Below are experts of layer 5 (counted from 0) of a mixture-of-experts language model. Rows are named router (the router's row for the expert), gate (a neuron's input weights, with its number), up (a neuron's input weights, with its number), down (a neuron's output weights, with its number) and show model dimensions 0-255. Each number is 500 + 50 x the weight over its row's rms, rounded and kept within 0 to 999. Numbers have three digits each.
Before each expert's rows: "comes after" lists some tokens at least twice as common just before its tokens as in all text; "comes before" lists some tokens at least twice as common just after its tokens as in all text. This comes from a sample of Wikipedia text that the model never trained on. Tokens count by the router's weight.

# expert 47
comes after: " |", ",", "s", ";", " re", " are"
comes before: "2", "1", "3", " by", " on", "ation"
router:434474489494514413540487536501479536374563570527473507519444498384463470535491530504456481570577565484608503467384500414516423511515376506464508442562513435495520548438494410493559565502390440480514505494494476499473417514493477550458547487503525535516601463497521557456476461550649428524528540535433547517497454451509358517467580499576528445472459601442463517591544512477415472460507451537511552420461464540601478544424478480547417507486476511560457563513484504446434472509510447500412456522570452542471591420536482555465507506437518449477491545556454543507441494473476526530554462491602575442473542498443501564458492503405515527485493547642458571456551442512539467573619521448507445547535531498538544502536525538535495510469514484481590536489604452516460453546563463
gate2:494442384498409482475461454535573617526476425493448500506448461517613520553417485487505434510603539549499470507434437516467479449519525446569525533508455512488533434473518513477539503447484423485537497437509477462478570466569492476425439453538563537583497469518538548553460514500523563484532439456458542525517465473508524433588502514518436514577355545441458528550456512518572526389563522428498533466406427511489445469470499451567539497457560456512515517397606530560468533520490485572475502464524513574482504421422420532509457457488514481424442457593463544418537525494372520491524568562607523461470552514502415480424474580434556435505485509583462455447505556514548404498503547454481610479605581545500432507552492424506489504540590573460537543417473481504602459481512518
up2:501439523372479481491426546440580551476540472503519629515519492497504479454490514408499577504566498512533369553607484559468526501461456460520385597495504505559465469474459516569559486579520548534449495492545467454522479526537496513545594514502567452503400476579477425483430453472376488498544459601442484474501519513506541570620485499543450586514531439433490516539622494453554524576481439472549587474440510491569468522520567376383493490470541495475491595534446428578525571505494454457456527472428584424483428470461422494522494441496559495506474544523449530444491539499492524413539517497548653542494487557529522518507566585504542558382466542506539474504490488438521575510571454542615501406516483481536546521420452473454485485491477536474527488521528539513478471515470463
down2:532449540473583481538530511484503620609568494474530512447499440470462550522562451558461528588545476493492529433508484486525404636496483431447456479507485521501508502487456525478560601519530444587448549462453432548469523479433531488483557444470451499619600501497566555514367520500368493506492563471529501533486516435436507470508542525511555472534471540522549448558410580556514497433512529489563623486479497587544482530509562422580434557541473591549473536410470516497627563429541475433543568507520420469440538609520494508487439552450397483444576420467501550531476456506514463483482530538514492515515450551485483496540542538494461545548484502515573487477505518502496554534451483481451491537479515471559459516495441625571446439443499506486431445607534558576517441594613443

# expert 30
comes after: ".", " |", ",", ":", "°", "%"
comes before: "\n", "|", " to", " of", " in", " with"
router:552487489465488471527437604493502530557507478520461454486538501598475530449561478476546431491439441502402519572584544509509526549415485536603488484524497537541511535526546418498483473460563525475511522576587495518508523527533505524472601546601487422447471509503555389461555493527400510536506424439549612390598510487582464571394489615410531507504490426453457468566481615564457502503516460459523446506559516535426505446558435550517507495472486422549531495554565420534463387473475567567530465472460479535521457518520498491518443485601487374481442461390537468522556544540505569549518478528472556514475477481568504504388503513521444506468538514548456603496555447475507537482471442528529508437513471502521518451504530477603489559531498588579537582519510487589493622490518609
gate0:560510460503486543538433434438504514493488582481508562456532515499551451508461505491442469495580544539487430493397561489455579425545578525517535587433533582428456455544544512543470503444631552497568508568482417398479453503456535536482468544476534457510567485536496519530575458565432371493536384489517515527545540492563528518398545535457491507467471418556466399454534501502457541554486413518585498525618563509384441462491546456471554504519321451519494497479563490505496576550587500533438477509420517589379477534492571568494462567502522514511482501484473483504594523437400452425502477429513462547458486469495521514529455467543595441461506606474551546546438511433491494454465527481582515484505509541490496500504519493479554475492563542596489489428433565486571497541443581
up0:629454476412578492440453446448522491554573548520559456498479472518587471522526485497416523518544495543529394519494485504446442394501486536547557500596518483451407496438467459484450487487540518444557586516608478474431494545611486467493516491491487543446533504575472412447590460470558375531537452527530464496559538516544554493498510544456477543424414522488483399561515506454456535573575384516571558452507510502456501522538559486485495546557426465509547462411520501570536550619510451527421472444401522533480555567467577571476482575529555552471503542516480507467598502597426451493502468547579460495485528484479488530511452511453483569530536493467562471517480471402489523456577464501536531486507532581561498533493570498570613500591491594579477579397476450523435499513437576
down0:484393459510464525624499367535488444506465503434495476537508524490506418550437556465518427507583434499504459400539513471442548505483481417456486408520430608526500454515438550497506437485583499493422524486553439478478551497460529519498502457554514511516563553470536491436447471537514507420581489576402573543474450499520504494531489571456450448503544553477477614502509465468573486363513473540569408508494448420534484466513508480428475440458491563487503521539485526470476521595506458511464447481433538530509478548462594519441458428520570581456535537402523537532337436432477393459481516544576524574577501524526426410501480503556477526504491597588534465515517459549454451551475532409500519439460426525538551472467420367514471605499534526506471515495473526413515546451553516

# expert 77
comes after: " ", "9", "1", "8", "–", "History"
comes before: "9", "8", "0", "7", "6", "5"
router:494512415403459509542593534464509513529489440550617452520468478455486469551529488479473475510550542490481440497419479527447488466517421482537576565483527510544515453547505570540611593531560474537429499543426514494496615502443529521458456475558456574431590474500584553537572523399440537474470547428462407461452429525502458490471480482530588525472474580416503464499522546519543502465544496524496425561374414535529410613578513489515579462431509501518413589421552581485467571607515509497497445556460547462474572464493485452548543474509487517429539509502511493466593534445505520575501541459515462538567488539481526475533449512386532518532487539414584472502494477529465470576399486507502458437538472586529530498535506474456556506567442478543641445458499415631477491528432494
gate1:556569527515474516595493374509491499504450486458542463611461434533506439465515494550570494520589591550585454398530532502466482533533508545459551555488453502575508453438617489546566519521472452502491511522437521529533542466444533533371444452503430520487567487529450497533510438478554516487514552480440503492543594477529526554424418475431472512455564392555563406494508457445514518465545503507555444497487528582453508453516473472510441536451644573556497470448538489465564436522367492524531548454427493592555481572469500511608507522507521491499598505479448469593539504541488481445548518520500550466472571563441534486423531438431502458481597519467413449531467495456405502627456506492525586521552555573468568421504437501432504434609518568526471517536487514476500459410554518
up1:539464389524526469553451545520512529453496477447507531515491461459484532434448482507505529461496436473564405432504467494505498482520455588395453630487569527547534435476536567568441586553437508522437459398465522488525600441466481428424417509451528554553497451512531531457471407498554478506407518515488446513496524457419557542560530401579509595567531412535562523428413548476468463451596509498580480488439401525595456405475519556527482540459525428428521574583505532464463535482563437484519427491510450542494589488516374540445585471468549596446474426408531487458512470491484484546471535498515560474521512572572505536500500486471517508541448569519489498557520463496455532635414429554448522531495429484527428543500512437502485538482555503532588492512458498553463577473437416
down1:533434449477461499537494478495464420556421426507565527428466497519485440493572550529570550431522285553415512479460577527534575549558555496415461628496502492502511474479525537449458509423498562525536501456479511456499444511449486479487467487544472523543495474582517482588511479449534526555527451500577542567584554516522478505512501499489467452528545479548507610513482518437453406558526557422552517525457584535373494533509423502524469594480591468541483523452407522468472460494553456543516547434557462528478417425516554437552508512486464451470463388510512543564572564534588505503535532478484489425561485519509569495401533631506620600521513500494487542550494469521529555586507508611420524468484565482496458534430519448543417594572478562479487532531452473543495479431494543

# expert 34
comes after: " ", ":", "-", " \"", ";", " with"
comes before: "1", "2", "3", "4", "5", "6"
router:462524473568562475482459456543498482513506499428637509490496568557529485521599566521497383528476420557536521569481560493424559540539580526459423457494465529532482499453484456456463456443509484455487453525545503531492579530519453508448474470507538405407485467503492494524480497426479515485503526476527489497484451468474465543537555513508543490644513349558531513446493573505610471477539499448531465522577453497512479436553526516504503486510462478530379534563512443506458516486500496481503459509443518528453457590527629340518691595498462433474504447536510570455464482495466502444508478563521583544430544461553499501419460481489503532461433528534517552423517553550447521489493541522494320528356550501526583530473443467516450422480416485555507421436480494455474473462527431
gate1:454411550502415501427597499602554552433468467514461525453534524485468600571519484525498596483556502612567497394461536511509560481490356546502490494561603434477513540499422438546620493506475549512525578477493464525514510472436570516476559508570496461492532523587536496481495580480568467527468522438443469512474534471459493445579595426491455490505517534530478520557482524562453509475437492442558595523477438439505422483514488525498523503529489525503506557425635505561523543501483481519453483569533539536441474521457504539588492497480540570493505468495447494503435408486495400462505527548509532438527438547520601529476472425627460640485470525559499361508542564501602457602546438443407555530482461546458553504473511546524444483559457531548497595484413508482538543444519466
up1:615540568547449534391532589565518618548506471431533505529447466499475426437544437519575565529491450581516541502473474502485490402410530426501416468494488541414504484528500492518445504475487501480490541384554567542501556562520472534460524468534499573496524546467518404490591412453504593409491486502499493420567480371439595509561512450587535586567586483541518499461411501550533550510526520471562513457560423432468541501534489451530545483497424446576521518539482551476494596402506514457470447541522489517477425516486474476550551521510490525529538492473563527389501524492486606492551442513561511469450532557506477451399511468565492490509511497422467423565520492557476499474425466403385417490453522451593479451462435494502490537396516487526471482540507457527521585454586400
down1:395460533432508498449491552473476467561496463493470548381550519407509523498446544517491528519505402498528566460519448456463543427576509537449498470477481410545441471529613483471509577623476483476548489468486491465583443527426574525518436513525584412485486556555513492490484576526513554578544544541562551485481564515562525478433452495487520354520542488401478494535409525561334556482488482513464545528549467510455471483492526465505438611434500573476476593497403485467480534474458527556515519508598434511475457549566537412519549511550478487570525481476495507472435496585433476529537510525528528465358444460467597562369455513544430397582481529497536531498525528391574519528501511608456481480537483526547509528487459556548534495524469449401456455532472560544519496468496435

# expert 48
comes after: "1", "2", "0", "9", "8", "7"
comes before: " |", "–", ",", ")", ".", ":"
router:544505511498493487489382465462521572455451499386416565467486484359488504511505427510500533416519521451552492451454569497520543457509372433432468476576572419498437465541485507478525467607425473513537502528452535453520530466465532546468455442529482597506529469517475549345478502544673482537517444475550481486409480536513458511515540476498556452437507557499517466512503518425466480529525509501451557469541482484527456618453440536511493501452498532477582491470512406394544420468573432479428367488592497517473614510588519478502634492515504544494513572634554433513481506460501508522484525489539526486548535541517455586536563502516556580593479504554504529451487456517477536495549457491496497595582330552528554475573532508490511491542502510538489540525534500474470495531503443
gate1:419487527536494501486536536508545571532518440538574543571537486422526444454562515476502572530539571503567551495525437456489406538434529478543511576524463590514385509496491509443501487516453466541526510449481565567466443489520502524528442462490548434494534413530552419494540539513522478504476490551494519517440521515466443480466525486530376464521488374537548536413457579543385506510535490491620480462499534534552553428544566448425481560573638486467507416394500628498530574533498484545505561546456441521380537449557427438522461433512511518516540398488498479618467547525525470493545542528616547463449521534410431562523499463453495535515473552494462497527324536434478487538461367483521496513504498469481533472524507516622580463534517511565552471497522545520502431562508543
up1:631452479481458609454544464532448529520418483555531459476561467437568476481508429483566544447408536481454448556486531482573500497513505466530466472482529417473481542581498582575501532555474523520467488448441472527564543474442472484520466506526440490366479476535549568358555533514519505535460481528501513569495549488423419474471507506421418411529566470525483540437527503420552575524538503489487475432577442538576339444537564448456492528542536588420438497535587466505513485417599453515448487623485472519569456566432433512446489413468432559443497447487525512473535501513500527459516533506469472583539519504489488424515438583523524478477411528464474494479484573503529501510512611553481602580601450514512469533494472413467489469508489469420584585507481543538389498425462501
down1:483396554499445489509382537512486450521456453421533519519573527472594444537467560571545487554510516520475573505540523461516555456490561499515552488510520444524507530523426573548441611504577464500513558547510438508460497493450489450498476528375492367477489495551497455541492431539544493420438496545544439590472483443440449494412606511555514478518529427504435550504522621561414447401444464510528448478469556426447463505611477432485429519583481544525372514521478549486434591504446443453475616395549441483455411480448523541427516533482561592461442574476434557485519462486485483569532563500455571474464470455577497515530522488486500478570462514473493529489448486551568584531426449493409560502490461509512474474477530469536533436515498510615507508500516552602446463520436584

# expert 74
comes after: " ", "|", "9", " (", "8", "=="
comes before: "9", "2", "1", "3", "8", "4"
router:474515523479496531506548464560484527451504487497610474442394543600437451444493524653528482546497474546492360471441532510490499526560474424430490471477483511492477534538551487481562492468534530509456504496565406529470519547523466488453440508535405501475450431521495499568527518524452571436527447604429502557495545451487499565538484528522539504549422536498510499407478539508526468486520576466469397535424544483456453493539545419481485561493515508555468551433490515498518603567582560469485446507515538533369460521451538405555627545430514570618469564491444548478397449408520478457483548561446473496502491551456587409540449548545506454444489518481466465418486532475530471563610513537490332423456535571526450471415456438521523488468474524527451532456474449529502505579587434
gate2:560496574504420575492483481584435526637478517509453546569522581390489529538429453519537417559450462495499545581531524600568466539520572521497560484495501545500563530545489551477461582503470506431506522427421487593517454454547468454472503538441519537520524542518489448422493493530540457520509544645566561493493532422505615479513515432500487427527467553556448529484404481575466582516438516536524408471478449560540503592484583433504665541458535452463491383537502596543535604529589462542515539563452455496558521435483540559463431501583576499562479546527467510436509487440443541503483455491489543510450500513488522474449470464463474397536508602515493569471511546519497471579508507471451560502459573443511595533459390513580545516534499449535501507402496559503460511525508475
up2:510501468494493554499520407520448406593561530520501601568434630541529484563417437549550464486489383444510513548481528538447452446520522488492530532549467385539400496539519430564496513449392483488495439586564549555492507426579502456455502501478527520586543464523537480471487427535536505501502518546537500550463498561516490584416548530456531517560454497540495464371459536604476454521586473492457372455511464559485355586473450508504581521508530424518562453568414529575630488509505446415489519520427489480474527565550481493450497476568424531596520579498529551492508519472444526517561520495488540479465508463464536526494535462550455530508504530396536518531507543531439434520544426408437514506513530498442537464466447447510604428478548451537453535447516556477461461396590505
down2:545612473505450417469478494533485477509484477565484535374486475457480650480548423475466470496528573537410451554510467434471436372500625538563354496602507537493451442446408592551519572470494430625490541508488444590504507504497470520507477470438531450510517587435572520499510505572523456506496460477506505514462469486450554520437456473565511541486552584411549543488412470495460457484560526603531404452437437495466514485511518499584579567468440384506464489525503471500379582493555433500526435493516550406406590501507579542440522527473468474537509525573510508427483523513590496542534476574450498538557453513489506507478451463454476530480493462531466492542577529526545450454472422436505504533511498531554542410505540530490482492526592526517559465454464530488562520570434434

# expert 26
comes after: "\n", "-", "==", " a", "|", "==="
comes before: " |", "ed", "ing", ":", ";", "=="
router:485478463475520520529466549522442477604495478449453620582527471552458518466539546463567433505401407454448600623605507526498573517511579445467399447485478518527512496431538498509483524526574520517498503547541456546562551446508454479512527511587506468466481500490445486424481483540430498492496408443494549456555457467483496470427477525460550506516484332506490504472439571508450627510587524420545513526475478490459542329492411497519465484446531444548493502601490420521453425483491531585501536477495510550588507506500529511446531500607481454541494492560584520444510533562475522502448420530378463510574468496440419459500537478505508511497596493496452640471510478559462542489392496587550530488523454494512473473463547553547417413475554542523532514612463499447459506477538564
gate0:481467640423481553500582490534487546555541513410551483534508555495501532480516427441528569477486517474470487488435512503471539455520504491544527510527473476498594414529469517456560545514566556598510557583499486468438563439484504441470534571511482495445475512476431536454555545472445522514450443545471543489480473533525471589473422563444568501594544531449483444582457379509475505533436477604541573475419479441533404518584421474512559487565592395458519509606456581558579460445558544517390428433505529481496511526409452560496352452546570541500523433526524462614549412487449510490551463554445500540498474471576462461550516572528507511430439507517527535466469515543422504507429482471506489454534560705499504531464495514447528496536561458542542435503527459478498499503489515
up0:521528462444487493501556565511415460534496574506431533473494478477576438477588463477535468420439448578594495551490420555515412413442619533593507510461686452406498520471389487566471416460601533474480526532514484447487453557497580546474519414547587497538454494541456483548471488561473520504486512406542502503427469561457479483435491459409420511402517518507442567528444451425575508505512535564408548502516488520500443537414513402452496476507521470530487508468571484538490477540483478521452479549503576523543496445457592504532615416597444500489560503481501492401481525493526536488437544540461495461564483587526483549458502472453548538556431518481501529518558506423458577488427450547514559389581470448458438480529533586443556457549504486495532506550510490461506576594457496
down0:434506524478522459474523545453513538484518606505527496535491521396500401579460488496558444517502540462431537501396482457485539462526563580487534570512446441591418465504484480529518497576507516447566465435536420472408510612474481462455549424477399430468482465519476460534467475519532520557482422517534565468446494487520428502448492501494497602513467608407409517466493523458457554428485454492540429530585520464496560622477473537455586520497435484511652500448499427550524463462446441463520440511530521502581620479448485481424506454486583518489458439401584516527493465520495469537511425553678525552563587433612525449518512488565512404557490501477526497516459474509407432471493464577508551499487594543536487473492443473515507458567469542499461498506562524596534492536513549

# expert 15
comes after: " ", "1", "2", "3", "4", " ("
comes before: "0", " |", "–", "9", ".", "8"
router:492515522492473549470543472469557466545440553493592550569516537464626475485532483446437490547472533480495477471540550487530539548475437520510530539498504465513501426599463531550504468598570474489527512456375464516448543531451486442456507497430492493483462526460521526441484510474501505474454584531504503465498539522448465574537456448502495545486555568514442558438499518587548481559497557427370534480559474541475527466430505430497521531495416514495509492560392603422444493531489461396492567509461583483424511578473435460443570509513428532491489539461504445479538499471595481603405523454603405476509538463493466405585490507506477399456500448365483411602420537526577479404450501548526457602456360498599504499467483537481387526551573470496452433516500492460538521601479487
gate0:502492490499515504521598523502447504442408524506518553490488429510444412465569480516454558527479447499498534469466408428422517536513445532471503593563442658414463499472516502429490496564449633508524517481547583503492532474422535450514615442549594556560514475499514581516536545514441500600503526459508533506465526479449473503547509534597520447565504560428496439464523491519441479540562473491471445526481531514498399504487599408497507524488479541576515474493489540535418467486469467487563457584533461632582513409460400429471536498590487458504445507474476444495547411485512420472485531535520482529524472490498425539489457472565498478625512472500557559540377433492417471550526524471461488457507465523375562571410472555483496544451632417478502512520408555552563475521444542
up0:491476564515474558602551587465475484637493440409508595494540496466491535532584463461548509530441417507523513484447374469526418520536415489484509496578515494537502409564417486472589518559440504491515578494541553508549488585445487430521520468447547443512444399515515416527497493423524465446506573520503401476462515438537420500481482492538480506598558432527547497530532453572549543540577461485563514521609504458480516421489551491482491489474496606556529474512488478557454571539506455516486534582529429579555553451489425410575418426479595469522509476514633522403490517582499423549531526404477554482488513527558463475518501458563568468441455535515501530492443432487435600521527482524533500515486438500482508577489508574543492487509515433576638471533534521529417585499429482
down0:416456523429449536529588477565510490527566443545472525520479525524506540485512543502431559492483536545475473496445482526552549418452525535465554414545508572495418556482486501519466445520509474462437510477505552425496365537391440574544523551574460574507546498564488405516514458548525458515421439458519472479419598537524497499362441493497549545447508507486472477599432526452580515523500533539482483530581491479483451484427489506519498509489439498563547521601534489418415480450431509596440506489466542491516426473524505468508539479499503365465427482518535449469541564517704499513469518448411379547492569469475490469420556494579465421492510555464515464468516411495552524509566532381482507436474498486437554447418492511519509432416547394459498438489548589563465455531452495

# expert 42
comes after: " ", "2", "0", " (", "3", "9"
comes before: "0", "1", "9", "2", "5", "3"
router:449549433449472498535488509507511505412570492496437461578395543526559411536519536594554531584494555534515489466511504492436426520525474475414476441524484498401557536473495475470530559594425419500511565517448495487474454531499439507470546443540554491488493447509512490485422487436598480494581492504453490498414397493549393545549499525561494434426480540511484491470586476537440543595547513430560527485500490477666453553517505477541482468506519572523513562435478573376430551537444443511542459515590492480496551471587448535581547532476565531444542509522434493535476502501448514454524540482608589488477485429555492523494440538500473528518482547543538516508592490533507495510600394429448430560564551468623609579591575553570568507448427467516546446543500419526477499504526455
gate0:560490585446531498497557436583510448553498459561492539534501565506525554492442456601533485486565615502471480527476432460399487535489472382487579525554504561479623533464512517349492578484513564503464522357481524553473469455554522551520570532482421533509524490468502414506486489452586527474514428440439523499419534410442506541494584570485523554503467413495498552423477524557535561520511401546437529511496423443444529556603508614501588499492421545524523508503512506604478571546442535469525504602573523464459499483467576539439568537515499434464459430546528483493541518451498461532530454539457531537529567533467504545524627544583600512548474560521485410554482529516481476513516479476533398504559505494509501525548533459567363516480432511491563467560459548541493460529492571
up0:513507500491430546533477434444509538500466495484543540430506448621425508511455408520523504453448566487548509542459543461515475391530476490432478491487628513398477485424411542626502442483457547498523434472511595532555545519457469565499476518490546466444527478495456499594438490616398479510503514447531402439439484664454453482505467498485502508527460506451551614463520393483500576480497538515566549530477471488432397576504413515588579461437542463452530516498440533488569478515516506531471546544509504605525455434471512409552441457475550563486586501483459425482484555497466488525481535526426470435466539537472498445477495539587465584485397511474456470418526550447603455499536512470522536507461550467528461519547435501490526572499433519440458406444503415489435379459449492
down0:434462609486431569473516567545551548501537536493481506447409559434529498582506574439498490445533529440508488490492588444572512522447496412567491495499526483580481350501432506565515383554424574550454467572393499536435515568461428476520551438449515487477540509498543503495544463513516447489462461511460481538456442490518582491489509604452537508433488599522455431505425531424458548497516489523577478509528524469385462545501460423507504527512561537488578433507459419469457455502554464559482564492515577560442580426540504491409536421403473488517636408527474454462471471443453533463525400562526501446508423541502487506488458573484472503461468516537512556508542526500366436562532447504522536416388495527489541402405448479535533531443562499469493525527541425471423510551510530

# expert 50
comes after: " ", " (", "2", " December", " July", "born"
comes before: "1", "0", "2", "9", " to", " a"
router:455495546516504402516537536496495633463505509470484473489422475414427513523491583634505494516498484512555445523474503452526390512525367513475496499580544469505541598478589496505464549522435433539485438490460468470422478513475443654490507488474572602589521485491473469458511457519536494564475646512522549511403419519505448542519481436519515439510463597544492449583582466483396520530493494507529400495589463521512523569444422452529485601494471551532453517442472535376445466481498482496483466509502422449454548444534552427446533469497521511481530581602452496558451437432490507490457406514581567493512516490495478577511512526443503533619530473561527584433633540497523539461521471499551389535517446437538517546574443547479569529480476451530495500527511476465497454514506457
gate0:530367545541540476427560461568494456486534504470523476504553524511485497517537474521507515525525466476505477535554463535465461414612526529434642568413438609478543484519463482422461514436580586438445608494477473455604472395433468480492496482559547516481414519523508460483481484501511494473455400554510465567468490505550527571459536583537476443558531436511588456492565528467469406539582512491443413475497498465541488531551447491572587479491495452380440502575613501519461560515559516522513452499514514496466456525428512539498360495502495516495554522521600531487440471498441548400558506500401534482498540461445423406515503473568486477503414558540595513543373462496540408494511487539580535554433515503460502619523564465525572530495465519491507561451451541409500476470494446
up0:534358533498540565469612506568404517455531529542561464526501410449518465525466535506570528511458513541459450484536473579503413515533442487476608450419514451528572485430547530495428540566559467467380557457484482489570590424445448516546437467530564550441493486555503462502433449515556464508419477540515467596543515493534506534461468527475405471503568568508610434488469566408466448457584490464511498520470499574596451497570470558552529524588574543407432571640547485484467451468566511551517491512486510514547501459534556565531434545486633525496562449510484595505527456474503522430500467463459440450518522452383467500558502524484491511436438540459508512423466536630512489524505467522619507461480425487552431513539552573512495527524495563490550499486483589526470495517544555
down0:515512529524530489501581574587536556483495545557474490496523466524490472494463581473473488477479455436564459527515480533514523473457422394517395533454533435405588514397525533418463443511522451467529514481606569546595526493470469504499513478585608510482510519573470540375520550380412475505531512505595514507587507484444556501526435493468549483531484519471545554529568465499477445506504406475429521470564524552509423523516443451521652440537472454427557511460535518517455428486441491550478509455454513433504473464576580517521442528540596498586494539585505440486567529440491594472525516454463444488531491517462562414550609604586493528398486524534510473543461524532640509521423443526537486436489468505530408520487549479516512496545467506625469564407529511430522435455502554

# expert 1
comes after: " the", " in", " The", " a", " February", " June"
comes before: "1", "2", "3", "4", "th", "SR"
router:581572575556508522502376442502490439465478535424591565473418508457477507497537589464484426490476467519532526510434539549488525463469470466498500568547493494467495434579463395563526465463493437549501576479466545512450454434483472534444534523368515476496515476527588491480442509549498540515508604475433508507469610548423494606525404520608495462485525627566504494464502401445556399517447502534491445457536437492543572525506484406504474556516465507542380470450476465447464480532533507436565520433449523519535514540507508362444615485429445518483487570520415519512469529441529502500428475507518443475443527518498498464495510549542561434486467474557521559483454549469517465465649468472578441481453476451590544571427448475487389499551505430469442461469481496434526494518524379
gate1:430475591544505490503409460372475481502508592486487548487479469587400465454570456514574523538562522601510543471381511467432464516497522450541412570504454548450442508514441336458475550500419527483579558501512514545585553420565486382481595486505521474532416426519561475492557558492550491645510485570502384548438495548500480439511433532573461527540510530518586468438604458478504496503482531580513515490474512471510473488502418444509466414550477511530488517463535528429512443593450473546485476450438490504550523504518546475474517477544553386470489453467522508518425502482421497417585500572462521541443415516440547538401496529548560455515555546497522427589527466463461531545480492467509436445544505522512562505460479555520532472528470512569528483467357453486496583452494467
up1:503525555462544462563466475489568438342464488449454380531506522469428550481536513369540504464476569452514491492609515415481497428531583502508416566439491463576499521477473489469548517487525558572475395473460496511424506450463507440461555504424452503622505482438424493640468588482526461517459507456472518471491516468365573504420489553545468431483581514568449471520454549510603516495519566404429425426579457429511445417541466587429473501421573468480518515505577518574531440451524556470536494446516517454521491570578454506461513435477498449459556504485472517518504490462474488343541531564468490423402513480474472451520553498522530508558548460504501511512478546433574402492458533525480520461504516491446444455446419424505420501563459525478509476483550491440483441513461511
down1:494564466533477482429545463509498490486543503545481597449454432456437567353573394435450484488445467404520495535542586488633422475526567482469517556568522509441528454486474421578457512548569527472544536470517519528492560425487551490464476577466494518533435561411554487538518523529445522533554490559488511504540460519464575552543490602566399518552498454485491491530458421563594486436516607450496475456437537558502495492520518542556499612493502446416524518451431533457603505494419452484548494507463491529555567467550438516514544473542477436480424348473565480503524521435546612477470491485638499591523477527512470483543554517457590482519491487512490514475558522580416513529471382433532549405525508542461568539480526528421527419441548519491467428571505548537497558515487520

# expert 49
comes after: " ", ";", " a", " \"", " non", " de"
comes before: "0", "1", "5", "9", "2", "4"
router:401566566483505470516482517530516538494535560417610527484449496528547477466547582519551513531546486475618515458482587562512541508571482487364399469504495512564536473475478525515507511415402477498484463507531464500520566506497479491467556520521576546440539507452516504491493460580536557524493497493502539534474514463475439522457519505561561496574547570634462435442529481547541389544536494486537389497518472433528537474468543583573462500490493481525517606459457593509429491498483457445556418482552496488578485518526539432445662581535508460487471523563559531525534482486426493461544494506555612524467601381561578559481477471511500571518427486540510441519521544475508485479522553478472397622457524461548592533380368509520513473476468530490493445408482421421473465493507403
gate0:481553476625491549423462530562548447518586546466525481447525501472560498573492520463588551492620551536510580527457453520526574578497435545524520442517556522558484471436526503458539488474444630553512501536463442521606562455463538484481617457543499436420483502582439417544509467521493543520437548510510473503427615425525543549505530545474543438539574397522537497538453501553497397468411602452418464477565524450531493574504445534493539515405518466455466486526422546573552518476434563495583458521420476492645469558503479475486510544539427424538486426521474517516577478488441537451509490501507482475457489445534515455426399431546512530435547517438533521505492458472502460551545554419393516502418586436521541435462472512447464474488531519583578491442451487506594536537515465
up0:473524432536525445529501543431493489514503559456485504464512573469491598571475538469507553478471379488464604386373522564525392473501566549580494453474383472416483487553514420450517523443506397540467508489476530499462599504527503417563530492541447530498595499513582571545470569503543519576574511466571488533493528541530501570562443539473450529491511495498524459450474399479489497503573478508508497515538562457526589412389593564501538534504579494589465464448545457487517546624550566562501513529531533449460560578481574518468541514544528506433431543493422610479455523492440459445342549492551434531414512491529458485578536419528548524536553450535541530464490507502409505510487524463563487508455477442510487516520444466521485522557504532498487526436457528589480513508661506
down0:534524547505520465494581421503506547519597457550532585450473479489460457476507534487467474597441565480463435465425574556507473518508500427422617490388555415459477592456469570498476503549469576496461525503420565492459516458490459503467518553519473464493585502489561525499500457460523546584432462516502457446437424558512451605556595450423420535576523499593467418453517534460441472508562512484470443510623435398496553458402519572573515469513586469486449483468484422472573561536449455508462521585520466434480440498518505476584556455515501404512468483594572556538579496473433584468500507510561501511475504438494502533444523449468524445516580517541526452533472518602515464520472464409519575581526421469467490454480514496572447579453505594562424476477561522480469507368483530